From a checkpoint of a small mixture-of-experts model trained on Wikipedia: vocabulary 8192.
Below are experts of layer 4 (counted from 0) of a mixture-of-experts language model. Rows are named router (the router's row for the expert) and show model dimensions 0-191. Each number is 128 + 32 x the weight over its row's rms, rounded and kept within 0 to 255. Numbers have three digits each.
Before each expert's rows: "raises" lists some tokens whose logits its average output raises strongly, later layers aside; "comes before" lists some tokens at least twice as common just after its tokens as in all text. This comes from a sample of Wikipedia text that the model never trained on. Tokens count by the router's weight.

# expert 18
raises: " the", " his", " a", " their", " this", " its"
comes before: " the", " a", " his", " their", " an", " its"
router:141172112097159083137165098117132078088161092165133127078188147146165181099151139109142167173138122172120105123148128080155144106143112192114131073105071160153069127117128129104140136141113164084064114155057162124090173096108135134126139100117121123171093121154199103181125080099100118148148147098113097123121173138174085106116101115178148140150118111080086162108135093199178139190107119125102122118151152179135103105113139122177096132056106154136171147202144115139088097150086199098093090133118144178137099104172148097144122093092074180098105113179143121097093111200101167127

# expert 8
raises: " and", ",", "'s", ".", ";", "/"
comes before: ",", " (", "\n", "'s", " and", "i"
router:127113185095103092113122088162067146061118120183071172158116143117093147126115170141147134173114113105108129151181135121074143098121102134148211151134123170125172132143203127156120097146143070144129134083139132133132076183129118112152161197116058092106107123090181145066163152133055154184121124185158080115135175138142128120158105108094120132147139162173152102154152197126157099147086176107151122122065171152171144137131136171107158160167170154100143154141162169107145031119144135111153150111112171151140101076159140135095162135091128081091127114201110119121098146115090133095

# expert 34
raises: "ing", "er", "ed", "or", " (", "is"
comes before: "ed", "ing", "es", "ions", "ation", "s"
router:128136099121169189122135113139129157153097171097196154141128097042120082135176099086040143094105190121110127141067083197164107080126159102100121113111118129100116144151088150187167108045118105153134132153089102103111097133086078124118186122142139153159108064111187113099127105128116128054140155099148170099136103110093159179133165113132120129152098122127146119069113182135165136176125136132140115135166118142110118105160124141081149151062083161151075096125149151110149142115201138119136143154110137091139171092159125150152098085121160117212155134114203101116136108117160172186

# expert 75
raises: " the", " a", " in", " its", " their", " "
comes before: " to", " in", " by", " the", " a", " on"
router:106158102160121157111146132138158110203151177162110146110178140147112137118081141114118074096091064127136127135106066123177116022173119163101143121140100129100073179097173149066086129116136124167131135137078097111131098131154148118080167153116099147125091134166116123118101133142116076128154141169176139096135131104201086160130088122141068108090122145122102179085131121110151122208183116108115129179085141130153131141164128156148127110102076154106139089135210051119177121138123165131159082144084165109174156140131093144102097126127150106131188173125199153068093149129090096082

# expert 63
raises: " in", " and", " to", " the", " at", " a"
comes before: ":", " |", "\n", " (", " |\n", " /"
router:103102129156123114148135134162166173063130122186131107124104156120142104163111093135133120180115175127146152129132134110094123150079121141140094181082145127086116106093115123187108116106124150104113136172139128120137204151093173157143091154129084136099154135142141114090153155134110104165178134103199090142176140113127139146133124120085096157117150154144100129185195090160128113162105114130124117112169114152114143192186131162078147169183138135044109104139062168127172114118112118086127198053095198219133137174109137160134161100085175089144120076202112087152126149075087117188

# expert 0
raises: "20", "N", "19", "2", "s", "O"
comes before: "19", "20", "born", "C", "S", "18"
router:085076144110132189106096124145044128174083091173098157105141164131175127073145053106121119110114188107110178121188157139134096110116137077090079183091113117150204183153164138089146133091116153119131077124094174118132134137185061093120071124083142102121078146181097127139087075145177134115149117128160057162148170123107188129120134157166084149141156102132113136131169152060158137130107112158185109089125183110172118104115121151088142142140125151111108115112114180130139150090141166152079148158158089167145115135118101112138118169148119132065175144112094145133160152127148179075

# expert 62
raises: " a", " the", " an", " un", " not", " in"
comes before: " a", " been", " also", " an", " not", " the"
router:143121145069121208197097167159149088120160111099153116122134133118163138124123089107142155116135153142085161127158137124107185109033074081153080146144185113159144160094098102132090120164190078036053163150076125112119105107153124123153081132166115147134094164158110110137148178115142178144177178105118117150159175107071081130086092093161155140102096174139158189119126092143127124124064128143123165154155128079123087144123120132087147152190120134065115147107140121119111111108119137115144125113141122129137080088056109133173125120089194206130147078183119133159120146128144130108

# expert 6
raises: " of", ",", ";", ".", ":", " ("
comes before: " of", ",", ".", " and", " in", ".\n\n"
router:095140123097084125136150147137134072181167078159076135133163161136135090170084113080131084128137100132090124101094155105162127135141072123125095156137204160141171081117137116109067109113110096150138110119076144096106091176187112140137121194170156175087147198157205157099161102120158066178072078124179114163160148122150125139118148131126101128102131127163117227109136149119092170169125155165219092152139108131135126099166105158114133157116139153094113109086131054099142061115131112089158130073148147097096107082093104138173111162109127152132115127128174111129109151103091104076

# expert 31
raises: " a", " the", " an", " ", " all", " his"
comes before: " the", " be", " a", " well", " have", " he"
router:119160093108158156152118099092155048141170133083169128128150171164095079078128148125128065087126078161128140084085106077116104104123176165138105178118171132135065143121102140085149126119123141085131174141064105149143098106126107124076102141095123150137166177083104145178166164187209084151172113088138140109100123133162090178132091146122208132092070112139074216130127101096128144141138105115107143167136087142144110151123142132071115101115117093180095170115155125117148116158081100166112063142139121088145102163091169141130107146102074105145139150111135092054150116110069125091

# expert 24
raises: " and", " as", " to", " in", ".", " for"
comes before: " |", " (", " |\n", " is", " and", " –"
router:178112086204156083101081134122114175137126086161147150081127180078164166185132080100168131124148108145130100108102151092101127156086157148143180183132114129128142104125138098125112074128111110142151090147108131052129147146137105140170131165120114140081104100183140113148120086132145116092068147111192107112183132129109160121175096154129121136098140118065114148137100143112103173164108128103136112077114128156161086135200181167118078055113173144121091196166080108111163111095106091194082137133147168155153136119098106108073039163113160098069114140092118131078164097138092168108

# expert 14
raises: ".", ":", ";", ".\n\n", "–", ","
comes before: "–", ",", " |", ")\n", ")", "\n"
router:125129100116152131130117147102096151125125165140205117119157135116075173130127096184174133094110105061157111080178085147135100174162174164127091119124106124070165127135159080114140140104092117074097094078139086113085104142105094113114125115131138160140112094069162158089143123115125157111038115087151079153137102095160153120177194149115111167173145129119164179149130082122087101216058133127150157121033147123081129115185129106158108168133106100096084167142138178131165151121208194143105152118091168104161140110100136120117140134086126092135136170113110147111147132193151133172

# expert 26
raises: "==", "The", "In", "After", " In", "When"
comes before: " The", " He", " In", "==", " It", "The"
router:100091113155114088116114069128110098150085114142103167118130115089157143085086155157154125106109047097151131135137109084081194079132089117121118167155162131146099083133176139078148140108118093149141162107145138126126134102161114059098180083158110171100126085157118140212164104116174179090066095075153182111066136138164153100152107190163157086143192062094095187099135150069114096140099163099171134129109162121098117104152085103089094117124121131189128130145135128103102144146166141183139114133148113128084104148074117186172090162131076144088124134082146167121141095102089162129

# expert 9
raises: " and", ",", " (", ".", " in", " or"
comes before: ",", "'s", " (", "\n", " and", " was"
router:103135144143120083095145143114110113076115115175134147136149141072169121115156107168156198176108160078084088174139149166129091135128119144144135051080074151099142100088153127119134100095169115112064115071116085158131101146114098138159161114093086116139156120081170108088158125132163193166096156177146168092123209123149082114095134093139087124134128141126210113159191113137161135105091137150150138138130155126106132128111100181116153142126127144149160134091163056135163093149123126129241160169109138120161157028169085144120137170116154096072093131118143139151149085147089165148

# expert 64
raises: ",", " is", " was", ":", ";", " ("
comes before: " was", " is", " had", " of", " in", " has"
router:161066129149196152144122155102130123142156165116146104123189107127128098130088031099130124091105137130100133132170089166118133134137144088157097169131123104120140114126175164140089152161179108090085121115099104133110094125166133104083138151176116162084110170129158104160196142112095198148102133124161117112142188109126090163129156125143129157158112158147204176084155116137125111146128131104141162123101129088125138130104146090091152139172085192082141118161111199117165101154165141098137094090082081096088184085038122083165149067112116099111082128075233136100121143167123158117

# expert 53
raises: "0", "4", "3", "5", "ind", "th"
comes before: "0", " |", ".", "%", "5", "7"
router:139165127114126142157153091122111173059152134181146181111108178112116133156059146156082168115110164128130111142141109096120120109095094121131112155126114117174117084088097151131088137098131142091155082120094178145151095165134102151142134107152138095138094173140159138142201102181137158057151157118162121087112136183167169112167067109114124069115102101110087123132086141107125171113130078145163137114163132154104127136181172097080152085177075099150190119154197174094111146070147080142105146145119143096151177087062160131164102191128149152109147041162098152105128172102166127198

# expert 68
raises: "|", "In", "The", "==", "-", "An"
comes before: "-", "|", "==", "===", "The", "="
router:077093106170114179134118104153140105120148102141155122082166097148163138117188080156153067160120125099167154137144158124171126126077122106104127179177167058118132166102106097206189133126122087065136163163075173112145190088139130140136151099130129133092138105109095119169117125154122109143140142148112140092170126114127177102175109106117063110155160116097082051111149086168096119190066124168118119132124127141120141134183129102065099133182143142052157127113122104160102079118171141128111153103159108173042177173125082144114161127159142131167108108109101066134180127107085139179

# expert 52
raises: " the", " its", " a", " their", " his", " this"
comes before: " the", " ", " a", " his", " its", " their"
router:129130117086106090081116138090156109112078083110086122126206157110096107067129178157143155137114148119164189139149064141161087077118133150113103138135107166094078182148193124084155139159117190098127184136150122132157173075131146127073115162116146121145144125123112098182156137152127102142170127176112154201103167144148178089134095112142109146138137098120140136099122110125145187163150122123111139198152154115116147143085062117148117159103171114144144051140174146125210155157095119140096090182074172175169140136161175122150134095143066093119167112174155072068118122183123118113

# expert 47
raises: " but", " and", " the", " ", " which", " while"
comes before: " ", " and", " which", " he", " but", " the"
router:133113096082159125122101156125062114156085103183119143115149157059148160086085143147155191155144096183127106132171152185077184114124148107124132183080073155166104153142180124084149103163148168141137133058106163135134141132192126137091133093144152124103094115172089106132112066086120162134140130077149154098130098151103176096129057108089133113159140118092097111105082106192162102163154180130185140122116158107161132135075129105092128104171090104169088118166158135109087176141125112131135161174149125169164075142113166156194128156082092178090066109112125166104161140170091116106

# expert 7
raises: ".\n\n", " of", ".", ",", "\n\n", "\n"
comes before: " of", ",", ".", " in", " and", ".\n\n"
router:113108181081175131161139151167182154123183083089115177117112130152179176148078146155108137074162094118155127120087103145162127101168121116128111127183132146130128081154180172134025156173095171165118038082114076147168082145128146180145120136133129159159163096158159143167121127100141189144077108092107132118151118111086122196148160112161125094116096149144163161078065191156143140199129149131139142143115141128117118120172151147168139151170147116087188135146104086155164100155118086078169120091158130151085135084167159136153106160162115129092101136128164088085139160100151102164

# expert 70
raises: ",", " from", " and", " of", " (", " in"
comes before: " -", "20", "19", "1", "2", "3"
router:087115142167159091109176169124078099125111125099130134098107088085139135111162181154135126172156125121144091086108135107112104137165078191202142087135131113166071134135112094122086096088129188125115117169172096147129154095125093194152060070192096103186192112083142120146189162107120103154129160110108126122134097163120132103109107124146129106122154151052135182107116069193196117145123114140147104194110136151127056134114171148150071079119138101167121111139128154116112154129136130118119021088151093102131173169070140127094144101137107094124091129153124154108105146076138093105

# expert 38
raises: ",", " and", " (", " in", " of", "."
comes before: ",", " and", " of", ".", " in", " were"
router:155142177139127071151161179129082098106107131120163108139170092079106124109117134198173136026082151122144113122132162134178136117166164168142185128119100160151113130147163158099151148141072131127188129157138144205133122147104117114168127141138111138104155114111123106159098113107084155136192190118173113173135123157126123152121149134141088071077117123112146179116109093073131113181184147177181089112083116134107092121143190169153156119051146165061140115100188119120131130112128171161078136150112150084199134098169155164127083158170151143091124161151073128103156095076088150119

# expert 51
raises: ".", ":", ",", ";", " and", "–"
comes before: ",", "–", " |", ")\n", ")", ".\n\n"
router:175145139112102112175140150085083089126137144155188114127146144126120167117146063176187145105087106141106142168191141095078113121098130165221135073104134078106171143179154095092139152140132095083108107061148155101130116137123074136158128154098131168129146165121160136061138106139114198159103135109185079149166143099162117078150117126126109145158133097180135176141108096093080141181075092088146148198103172144124111125126133125138137165159123143117139179110155133101135120098170186159170186180125155098117092086086137094070099155093138112121176131141121090093166080147170082167

# expert 49
raises: ",", ":", " (", "\n", "-", " in"
comes before: " of", ",", " and", " to", " in", "."
router:084138105073151150121135130140087099135162177147105141117168122178125140136108100090096134144158155126163100199080106177225112108177166075087104106102136061097081117159138137188132143181118125141129153115114102119103077133125074069151154126139143159091124176111202124138112107137097136127106038119128120137168111100155124167087109107177142144143141130105137132104123159186109169156134138176152117157086133173153139089147118132136160158129110160105136109067169042100170094154193170064110166145155175056143120062149097140099106099081125118101150152155181149145142132158104114111

# expert 79
raises: "20", "19", "18", "12", "1", "2"
comes before: "20", "19", "1", "2", "0", "3"
router:140142141090089145094126118142139134139100168152112108154114107109030129088126117084126180063130150172164101144172151126111137089085159089099094110147117100182136136115147199111169127070240152163047130151149143149136142075128108145097165087095156108063165180136146130109079129120091131072174091137180126097162103131182165145106200110131105097116169124127109144136098134124137139121143148111120145093137151186120208114115129146114120074096111217155179167151112112104074125117146108097132178137125093170135098134090119113200127142139108085159106155147094147105123130128185124112